config = dict(
    n_layer=8,
    d_model=160,
    n_experts=64,
    experts_per_token=1,
    d_expert=240,
    d_shared_expert=0,
    activation='swiglu',
    moe_layers=[1, 2, 3, 4, 5, 6, 7],
    router_score='sigmoid',
    normalize_top_k=False,
    routed_scale=1.0,
    balance_loss=0.000114,
    balance_bias=True,
    router_noise=0.3,
    scale_expert_input=True,
    init_std_router=0.00687,
    lr_router=0.00132,
    vocab_size=4096,
    norm='rmsnorm',
    norm_eps=1e-05,
    tie_embeddings='early',
    optimizer='adamw',
    lr=0.00198,
    beta1=0.95,
    beta2=0.98,
    batch_tokens=[65536, 131072],
    seq_len=512,
    train_tokens=643900000,
    steps=7060,
    dataset='wikipedia_en',
)
Below are experts of layer 3 (counted from 0) of a mixture-of-experts language model. Rows are named gate (a neuron's input weights, with its number), up (a neuron's input weights, with its number), down (a neuron's output weights, with its number) and show model dimensions 0-159. Each number is 50 + 12 x the weight over its row's rms, rounded and kept within 0 to 99.
Before each expert's rows: "mostly gets" lists some tokens that are sent to it at least half of the time; "gets" lists some tokens that make up at least twice as much of what it gets as of all text. This comes from a sample of Wikipedia text that the model never trained on. Tokens count by the router's weight.

# expert 46
mostly gets: "bro", "ro", "ver"
gets: " ", "an", "ro", "es", "en", "o"
gate1:56 64 33 58 52 38 57 52 61 52 28 70 58 37 40 64 52 45 57 53 34 52 47 65 53 55 58 51 50 64 65 55 35 58 63 50 56 54 51 43 56 38 63 55 42 73 49 56 58 45 57 59 47 75 56 37 49 46 31 40 61 34 46 31 62 32 40 73 50 49 30 55 40 48 70 43 49 46 44 34 50 25 20 35 35 44 49 51 67 49 66 27 46 52 35 53 31 50 61 48 41 51 48 47 52 89 65 46 39 52 47 54 57 24 63 42 58 49 30 64 44 46 56 46 60 39 54 37 32 71 47 76 64 63 39 46 45 50 54 48 50 31 24 34 57 41 55 40 66 38 37 61 65 33 36 56 58 48 55 71
up1:28 54 53 42 43 52 53 28 58 63 72 39 49 56 42 65 47 58 71 52 26 53 55 47 34 39 25 69 41 59 59 35 44 48 41 86 50 48 40 31 55 62 34 55 35 61 51 53 43 54 40 47 64 45 52 42 70 53 52 39 55 46 29 71 43 47 60 48 46 50 60 62 58 39 46 41 57 67 36 43 67 57 60 64 71 60 32 59 65 46 45 63 60 21 58 59 57 34 65 46 47 51 49 37 23 51 45 59 58 48 38 40 48 68 59 53 54 48 65 42 72 17 29 51 38 42 52 51 48 49 49 40 23 60 66 47 57 36 36 37 43 67 56 39 53 47 60 45 50 39 60 47 25 65 65 65 47 56 55 57
down1:48 55 43 27 45 70 65 53 44 33 58 51 41 46 70 50 55 50 71 51 31 53 25 43 67 52 58 63 30 44 38 29 56 48 56 59 51 25 32 32 52 51 48 68 52 59 41 84 53 43 46 42 53 47 17 60 43 34 53 43 58 56 47 45 21 53 48 68 62 33 59 61 63 55 44 42 38 42 47 40 48 65 57 64 55 50 49 54 46 56 36 44 47 48 51 54 56 73 38 48 31 58 49 48 28 25 49 36 34 72 42 60 52 20 54 54 54 67 72 46 36 57 44 40 69 57 57 67 50 32 46 51 72 57 53 32 50 57 48 47 73 41 54 64 51 47 51 46 56 57 45 40 43 40 71 61 65 44 43 55

# expert 34
mostly gets: "Born", "Pennsylvan", "Michig", "Wash", "Location ", "Mass"
gets: "(", "- ", ": ", "\n", ", ", "in "
gate1:41 66 48 40 46 58 48 51 61 27 16 52 66 58 29 38 57 52 48 36 77 49 84 44 55 54 41 61 47 80 70 66 51 51 67 45 53 56 44 47 35 51 54 83 53 52 48 47 41 49 54 27 44 47 55 38 53 34 57 60 30 74 39 49 49 52 56 38 71 37 44 51 68 41 49 37 60 67 52 31 45 67 70 57 53 45 46 52 56 26 67 38 63 63 47 62 46 63 31 34 48 39 37 66 49 50 38 42 45 49 60 51 65 56 66 56 37 44 51 63 46 61 48 42 49 73 64 61 65 49 26 52 40 47 71 44 58 46 54 51 49 51 59 66 56 50 51 41 62 49 68 65 59 60 41 45 75 41 43 50
up1:45 41 57 43 59 47 50 47 34 38 45 59 41 21 41 40 41 59 41 61 40 51 42 44 52 51 51 26 64 66 36 34 53 39 50 61 32 74 35 41 59 57 26 39 32 55 47 58 49 59 56 38 44 42 47 53 45 68 42 39 64 39 55 45 28 46 51 64 56 58 50 48 36 88 67 66 38 48 47 62 58 44 45 51 57 54 25 31 75 71 45 60 60 44 66 40 56 38 58 54 67 63 52 41 57 31 51 49 41 76 58 49 39 49 36 57 44 64 40 29 52 36 58 45 60 50 55 54 48 37 51 59 63 33 34 55 65 70 26 52 71 59 32 47 51 56 53 34 46 57 37 42 42 50 75 43 52 67 45 73
down1:49 43 72 54 47 66 42 46 50 50 56 35 49 58 40 60 43 49 62 49 53 55 49 54 52 47 61 58 45 69 57 32 53 53 52 40 58 54 34 48 25 63 59 67 31 51 89 55 52 53 71 43 41 77 44 58 45 35 67 62 41 59 31 45 33 59 49 41 51 55 53 57 50 26 41 55 49 51 74 29 54 59 49 74 31 49 42 38 46 40 51 40 43 50 49 42 35 76 65 67 25 59 42 57 45 52 40 65 67 32 48 56 45 51 59 57 64 17 30 83 39 64 63 46 71 51 58 48 46 62 35 63 54 49 58 78 38 46 45 56 50 74 60 47 58 43 65 55 47 45 59 52 56 37 48 45 36 49 45 51

# expert 63
mostly gets: "a", "ina", "ta", "Sa", "ica", "Ma"
gets: "a", "ia", "i", "o", "he", "ae"
gate2:55 59 51 72 58 68 54 44 83 59 45 61 55 49 55 52 36 54 56 28 54 53 58 67 37 30 47 64 42 46 60 59 48 54 41 57 49 57 47 60 52 57 59 57 67 53 58 36 57 36 42 54 62 53 60 54 48 49 51 47 25 44 48 64 26 41 57 55 47 72 45 56 49 25 48 31 72 67 51 45 62 28 67 41 31 46 44 61 44 61 48 56 53 36 82 35 63 67 28 56 32 54 35 44 68 46 49 69 59 75 53 42 52 70 51 58 39 20 37 57 61 40 50 37 54 41 43 60 45 53 63 54 63 29 64 71 42 46 64 50 61 51 48 38 44 31 30 61 47 31 54 53 27 39 42 70 54 48 56 54
up2:38 55 66 48 49 59 59 36 56 47 26 63 69 51 49 63 63 56 62 39 51 58 57 54 46 57 58 52 25 61 53 73 51 45 58 49 26 50 35 34 49 56 57 41 31 62 72 33 27 39 35 58 69 44 59 58 57 60 56 36 36 36 47 53 40 64 33 71 66 62 45 54 60 38 35 68 50 75 59 61 58 40 54 48 43 48 52 42 58 74 28 32 70 55 54 49 51 61 58 40 55 37 52 42 75 69 35 60 57 61 50 40 64 52 48 65 45 43 41 49 63 41 56 49 55 37 48 57 48 46 50 57 41 35 57 46 61 51 65 27 48 24 74 45 30 46 56 57 44 34 33 70 34 29 39 59 42 54 46 30
down2:47 40 62 59 38 39 48 49 36 38 63 50 51 31 46 74 41 59 55 51 53 55 49 57 51 29 52 53 58 68 59 37 61 57 48 57 53 57 44 53 49 70 51 69 54 68 57 22 54 41 51 82 58 75 61 53 54 53 44 44 51 49 61 51 64 63 23 43 22 43 61 51 59 37 54 44 48 28 49 57 54 48 51 58 67 52 58 47 38 58 35 52 55 50 49 48 30 41 60 67 43 56 45 65 29 57 54 52 58 33 28 63 30 25 27 56 44 38 58 51 38 58 25 36 53 47 68 71 50 53 52 56 30 49 36 33 40 51 41 25 75 40 55 59 60 75 59 47 38 49 44 31 46 50 50 70 56 52 67 33

# expert 28
mostly gets: "joined ", "tured ", "ched ", "overed ", "closed ", "ered "
gets: "ed ", "ing ", "ated ", "ted ", "t ", "ting "
gate0:55 48 47 55 47 50 52 74 55 63 52 64 36 49 96 62 50 52 72 57 41 66 63 62 70 46 33 52 65 63 60 40 59 60 41 67 37 54 27 42 63 43 57 44 27 76 36 58 25 41 45 45 74 40 46 50 63 51 47 35 56 51 57 30 36 59 62 62 44 51 48 37 40 46 49 30 64 45 33 61 41 35 46 46 56 58 53 77 42 52 57 64 65 49 54 27 50 34 60 59 48 52 41 38 44 55 58 51 61 75 68 43 54 43 52 58 59 53 41 64 33 56 48 74 56 39 43 56 47 34 67 61 47 39 34 54 41 52 70 58 57 78 51 57 43 51 60 53 63 44 35 38 43 54 53 38 69 57 52 43
up0:64 51 71 65 62 43 52 55 56 51 47 73 49 43 49 44 45 38 18 43 45 46 71 50 54 44 37 69 47 79 58 36 28 53 81 43 57 47 42 57 79 39 57 51 47 21 13 57 35 40 66 48 37 52 41 41 45 29 40 43 56 46 72 63 65 33 49 35 37 55 51 61 52 58 64 65 40 36 61 75 58 36 44 49 29 59 49 50 52 37 53 77 57 35 60 42 39 34 68 45 65 45 47 55 64 48 74 60 50 37 47 46 48 47 46 43 41 57 46 48 33 43 33 46 41 47 53 46 51 47 50 51 39 37 43 40 48 47 50 45 73 61 51 47 39 47 61 37 48 43 50 42 41 37 38 31 60 47 56 32
down0:50 53 64 64 26 36 64 56 41 56 40 43 40 65 49 67 33 45 50 48 37 37 50 62 62 41 53 52 48 73 53 54 62 65 52 76 49 49 58 61 55 48 44 42 45 36 65 44 51 65 41 49 50 60 42 66 31 42 31 28 38 85 42 39 44 36 42 53 43 49 51 33 44 30 57 51 32 59 49 46 64 74 46 40 63 35 60 85 45 60 53 51 44 38 48 49 61 53 59 54 51 53 37 56 44 41 60 61 51 46 29 53 43 65 52 57 36 68 44 33 52 30 63 41 49 49 38 47 64 48 76 34 42 38 56 33 53 56 33 34 61 53 50 50 48 55 52 43 36 23 55 65 36 17 66 54 71 66 46 36

# expert 48
mostly gets: "compet", "football ", "professional ", "coach ", "training ", "ockey "
gets: "c", "r", "sp", "who ", "d", "football "
gate1:59 55 58 59 37 63 54 55 46 40 57 44 37 42 24 60 67 52 31 50 66 62 38 61 21 27 29 38 58 53 28 35 64 46 59 50 43 26 47 40 13 48 40 59 64 59 37 50 41 55 63 63 60 58 50 41 52 45 34 45 51 32 52 28 72 29 59 36 49 43 48 49 59 48 29 43 61 56 34 41 36 30 53 57 70 54 65 47 48 37 55 45 48 58 65 48 46 29 63 61 52 45 47 40 52 49 53 29 57 35 38 39 64 47 40 65 44 37 35 69 52 50 24 44 55 46 47 38 54 36 60 48 41 58 45 57 80 71 39 74 62 69 49 47 47 51 30 57 59 44 48 46 49 62 44 60 62 53 52 45
up1:50 56 43 44 32 55 65 84 45 37 48 60 46 49 32 43 58 61 34 58 59 90 61 57 53 40 68 55 55 52 44 30 75 51 51 43 34 46 52 70 36 64 37 40 64 27 51 38 53 57 43 42 66 57 50 61 45 41 43 26 46 55 50 63 40 48 61 54 45 53 41 43 85 42 45 46 53 68 25 50 36 41 63 45 52 62 45 53 48 17 60 18 40 40 44 39 36 50 53 60 21 36 44 48 59 64 45 61 28 33 55 43 67 47 50 54 55 38 43 65 48 67 38 54 38 46 41 52 50 45 62 52 56 60 45 44 56 53 54 45 50 72 51 56 56 42 56 57 25 42 35 59 45 67 39 55 63 49 59 39
down1:30 53 56 52 47 42 56 40 46 55 61 47 56 45 47 39 57 45 49 42 58 47 65 42 65 31 39 45 61 56 46 41 44 60 35 45 41 32 51 46 72 54 58 54 38 48 47 44 32 50 49 50 67 46 42 48 59 26 65 69 50 37 60 55 40 44 36 70 47 60 60 49 56 50 46 40 59 35 53 46 55 31 58 31 60 43 38 61 21 48 59 46 65 23 53 50 35 55 79 80 37 55 62 57 49 55 56 30 52 50 30 38 65 50 56 34 34 33 24 55 54 44 39 55 31 39 46 33 30 61 32 58 72 54 30 44 46 26 57 50 53 52 55 60 71 66 46 47 39 59 38 29 63 63 70 39 38 72 36 39

# expert 26
mostly gets: "dem", "con", "condi", "tro", "them", "tri"
gets: "con", "on", "di", "for", "pro", "te"
gate2:56 45 59 39 48 41 65 63 53 49 67 30 38 46 23 48 30 66 42 44 79 30 18 25 60 58 29 55 59 47 65 36 59 38 21 59 32 48 30 58 50 55 49 53 52 54 61 60 52 38 67 27 42 46 56 54 64 62 53 63 46 59 69 53 41 54 54 50 66 68 26 59 62 46 56 56 47 63 47 33 54 53 46 52 49 50 43 51 63 30 53 34 65 53 57 63 54 54 65 43 58 72 50 48 51 52 42 46 46 34 35 40 49 71 40 49 63 56 50 66 43 28 61 51 68 55 65 38 49 42 64 55 37 58 59 52 67 42 36 47 79 45 51 36 52 62 62 59 47 46 59 56 57 59 49 75 69 51 69 42
up2:34 62 64 63 76 38 25 62 53 54 52 59 61 53 55 73 68 34 58 61 48 52 54 84 36 66 50 52 40 32 50 55 25 44 50 55 51 56 70 52 30 31 66 46 53 51 46 63 36 57 46 51 51 54 43 59 48 47 54 68 53 46 46 37 53 40 42 38 62 19 53 49 34 70 75 34 60 41 37 67 54 42 65 44 47 59 43 44 29 46 67 40 39 52 49 22 51 64 54 48 40 46 50 66 47 30 53 58 36 60 30 76 41 38 67 42 39 45 54 58 49 45 39 59 56 43 54 68 49 70 48 50 63 44 49 48 53 43 45 37 57 32 42 46 58 39 33 34 65 35 52 57 72 58 49 31 51 47 42 69
down2:40 53 47 96 56 51 45 62 62 55 38 34 63 38 45 67 72 46 56 55 58 38 68 29 66 62 52 57 60 42 36 52 39 36 54 41 48 37 45 38 62 38 46 60 50 64 34 30 63 73 39 44 48 37 41 57 42 56 52 61 57 50 39 32 59 71 58 58 44 60 45 52 54 36 41 42 55 45 60 59 42 53 41 55 44 61 19 52 58 44 49 66 65 59 46 43 56 66 71 42 28 63 49 48 35 55 40 62 47 47 26 41 41 43 61 59 31 52 68 37 50 46 41 53 47 60 53 46 44 63 52 58 40 86 30 56 47 60 36 59 69 43 54 64 34 69 30 42 50 53 43 60 22 57 29 54 54 53 44 53

# expert 61
mostly gets: "Candidate ", "Votes ", "ld ", "Title ", "Posi", "Preceded "
gets: ":", "|", "202", ". ", ": ", "201"
gate0:67 60 48 20 36 44 59 51 59 54 52 52 48 69 56 35 55 63 39 55 42 54 41 48 44 50 41 60 75 60 51 51 67 55 44 45 40 59 50 82 23 45 60 48 52 43 47 35 41 31 56 56 76 53 61 39 46 67 53 33 46 66 57 49 65 36 57 61 54 42 48 72 72 51 55 67 44 23 35 29 59 42 50 40 33 60 58 30 42 54 71 51 68 42 57 36 49 63 47 55 56 65 61 59 54 55 52 48 54 44 39 44 33 25 60 52 46 54 53 39 49 45 63 58 56 60 40 51 79 43 39 33 65 48 55 69 18 48 61 53 60 35 53 44 29 49 53 56 28 49 45 54 36 27 47 42 56 38 31 44
up0:54 49 62 56 60 52 46 68 46 55 33 58 45 46 71 38 51 48 58 56 31 74 39 49 64 51 51 53 65 59 49 43 51 32 54 37 51 30 53 73 29 57 50 61 65 39 56 68 54 54 46 68 55 39 75 41 53 60 41 45 46 40 69 66 54 78 48 47 70 48 63 64 42 45 54 42 58 25 33 41 64 45 44 51 53 59 69 35 52 65 36 37 67 50 81 51 54 36 27 48 36 60 57 39 53 67 51 46 76 53 39 26 44 36 61 51 36 58 30 34 38 56 36 68 49 46 58 44 49 53 52 44 67 45 60 54 51 24 68 40 56 53 69 35 47 50 59 67 58 40 71 52 50 46 34 34 41 33 48 62
down0:36 46 55 17 26 43 74 51 47 47 38 45 62 44 39 62 51 58 49 55 44 37 43 64 46 35 58 64 66 53 50 27 41 75 30 41 58 50 45 56 45 56 66 69 28 49 48 37 57 43 46 73 45 67 60 65 57 65 58 44 61 66 46 44 51 49 69 56 43 65 28 63 54 41 44 49 44 17 50 32 66 44 38 63 34 58 50 39 51 71 59 51 45 51 47 53 41 48 69 62 40 62 55 68 64 68 44 54 53 72 47 65 46 58 36 62 44 51 26 58 51 60 59 49 52 56 40 40 54 48 58 57 70 40 49 72 42 46 51 50 55 79 48 38 52 39 39 38 32 58 50 42 51 24 61 32 64 41 60 43

# expert 53
mostly gets: "Columb", "York", "forman", "York ", "BA ", "Anim"
gets: "ic", "% ", "an", "al", "ent", "on"
gate2:53 60 48 63 58 43 61 36 54 52 20 50 56 71 31 62 58 64 54 53 67 51 54 62 38 29 41 54 68 47 38 51 46 49 31 73 51 58 63 61 41 54 24 39 49 46 41 21 50 52 42 61 54 46 42 52 37 29 58 70 35 61 55 58 75 48 31 51 32 44 61 59 47 50 48 38 37 56 48 39 51 52 49 50 33 72 66 21 47 48 45 22 50 38 45 73 78 71 53 52 57 43 54 73 59 31 64 50 73 59 51 34 46 74 44 59 40 46 39 56 43 57 61 49 48 55 52 46 64 62 53 27 57 48 51 63 47 50 42 71 51 41 45 33 46 41 46 68 46 46 59 61 52 48 31 67 38 54 53 37
up2:46 44 38 56 29 39 60 64 47 57 50 61 58 67 48 63 76 33 59 42 60 40 30 43 70 45 47 41 43 62 40 42 48 46 57 47 75 44 33 57 58 53 34 38 56 56 63 50 43 58 43 66 73 43 67 49 54 41 44 54 48 41 46 57 67 37 36 55 28 28 56 31 42 70 37 51 39 45 48 46 46 52 37 66 27 50 81 45 73 57 59 41 53 54 50 60 28 48 65 59 66 59 57 58 54 44 62 46 42 65 65 41 03 41 37 43 38 58 50 63 47 30 48 62 41 34 35 50 61 57 38 31 51 51 64 39 53 33 55 47 56 33 25 48 34 46 57 39 54 34 48 37 54 59 46 39 60 50 50 52
down2:61 68 61 58 54 42 73 65 47 28 38 47 70 44 50 40 32 39 67 47 67 41 53 49 58 52 46 20 40 34 34 53 58 37 64 46 54 55 56 50 59 57 61 61 57 46 47 49 56 54 43 55 61 60 55 57 41 41 53 74 61 51 52 41 40 48 37 43 44 79 60 57 34 44 25 52 31 52 43 48 58 48 48 63 63 46 58 51 51 74 58 35 49 26 46 37 24 64 62 47 38 53 47 59 36 54 32 39 71 53 60 43 45 76 64 32 32 40 54 55 78 65 47 67 64 57 66 52 46 39 51 53 40 69 70 59 44 41 61 50 52 49 63 36 47 54 66 69 47 26 58 39 32 39 41 30 60 44 60 67

# expert 62
mostly gets: ".\"", "\".", ",\" ", "”", ".\" ", "\", "
gets: "\" ", ") ", "(", ".", "; ", "\", "
gate1:46 51 60 79 45 47 71 57 61 32 46 61 49 55 39 42 52 56 58 65 48 65 42 40 49 72 59 13 50 67 70 31 65 69 50 55 57 58 44 20 62 74 43 52 42 42 50 48 43 59 61 24 44 67 51 42 61 64 50 48 54 60 52 54 54 49 25 58 29 58 48 39 68 58 34 50 27 74 48 49 52 37 68 48 52 28 56 46 38 55 37 65 28 57 73 68 40 62 64 50 68 53 52 44 51 40 57 50 48 49 59 43 28 52 58 60 54 49 47 35 40 53 55 40 43 64 46 57 61 50 68 39 43 47 60 65 59 41 36 45 45 62 60 43 45 45 64 45 63 51 72 49 70 47 45 31 55 50 26 49
up1:45 63 56 55 53 62 65 65 50 37 45 57 59 40 57 60 60 58 66 57 62 61 28 69 25 52 58 61 59 50 60 48 56 52 34 47 48 60 50 67 49 35 36 52 59 72 50 53 56 52 39 67 85 46 36 52 58 54 53 47 42 47 46 46 55 72 66 56 42 49 58 60 45 61 61 45 52 63 39 53 53 49 36 44 51 83 55 58 69 35 53 30 72 59 58 22 34 60 38 45 44 37 41 60 49 51 34 41 49 49 28 48 21 54 41 69 51 52 40 58 46 42 46 40 36 59 15 50 33 55 53 67 63 65 36 52 78 37 41 58 57 45 34 45 54 39 57 61 30 62 48 44 60 31 60 58 37 65 53 34
down1:53 56 52 64 51 44 43 75 28 76 50 44 51 45 63 56 44 50 23 52 39 45 46 65 43 60 47 51 43 39 51 55 62 33 57 66 43 56 37 43 43 28 51 62 70 65 52 47 55 68 54 46 58 76 47 39 29 56 62 60 67 57 23 74 48 53 41 51 52 38 56 62 58 63 51 62 55 69 46 52 28 59 41 55 39 42 46 33 68 37 72 37 68 54 50 43 50 84 49 58 53 54 67 39 44 49 46 44 53 38 39 56 31 51 46 54 54 38 50 49 63 44 33 38 64 67 65 53 44 72 56 50 41 46 17 34 45 52 54 41 67 47 43 54 43 43 52 45 58 65 45 73 39 46 26 68 68 40 56 66

# expert 15
mostly gets: "which ", "that ", "announced ", "included ", "because ", "given "
gets: "as ", "that ", "which ", ", ", "used ", "where "
gate1:42 48 65 35 52 45 49 59 54 38 73 41 56 67 26 56 34 53 53 56 47 56 39 60 55 50 51 38 49 43 38 56 65 29 39 67 40 47 67 68 66 55 58 37 56 41 39 50 42 46 43 32 52 51 49 48 51 58 54 42 55 48 52 63 60 27 67 65 51 54 47 50 54 49 50 45 61 44 53 47 61 56 31 42 49 46 61 40 79 44 23 68 40 31 37 55 07 37 31 20 36 36 56 38 47 65 32 42 50 40 55 26 30 66 49 58 54 57 48 54 68 45 51 72 82 66 50 46 47 58 42 48 50 42 55 23 50 61 60 46 34 51 49 38 46 50 50 50 46 56 61 35 65 57 28 47 50 71 32 55
up1:85 47 56 53 59 48 63 63 51 59 63 59 73 31 57 33 74 31 53 26 42 44 52 65 37 55 49 59 65 57 56 49 37 45 61 37 32 25 37 41 49 61 47 65 57 69 53 68 48 52 51 44 43 51 40 53 15 57 42 74 59 43 47 42 61 48 68 53 66 45 63 59 55 40 39 52 46 34 46 44 37 44 30 61 60 49 59 44 63 47 57 41 65 53 53 44 62 37 60 45 37 61 58 58 48 52 63 44 56 39 34 18 53 50 41 46 27 53 42 54 66 52 58 42 80 51 55 46 29 58 41 42 44 43 50 64 70 50 69 47 44 46 48 31 50 51 63 39 39 43 25 32 60 55 70 52 52 60 30 39
down1:57 59 42 33 68 62 58 36 54 51 45 53 60 61 67 41 43 52 73 38 44 55 51 68 38 45 45 54 42 58 53 63 43 66 24 53 51 48 50 41 56 64 68 48 49 51 48 30 36 39 58 31 41 51 50 52 47 72 19 58 57 66 53 51 36 41 38 47 59 44 51 40 67 09 44 48 51 56 52 43 66 40 54 50 48 30 39 31 47 63 62 48 70 65 66 56 42 53 73 61 55 41 69 29 39 52 61 44 68 51 41 37 42 60 49 56 45 56 45 49 44 66 43 60 44 56 35 57 59 21 44 58 75 57 30 69 40 36 63 61 44 58 23 36 53 37 58 65 51 60 44 31 52 69 52 44 61 31 46 60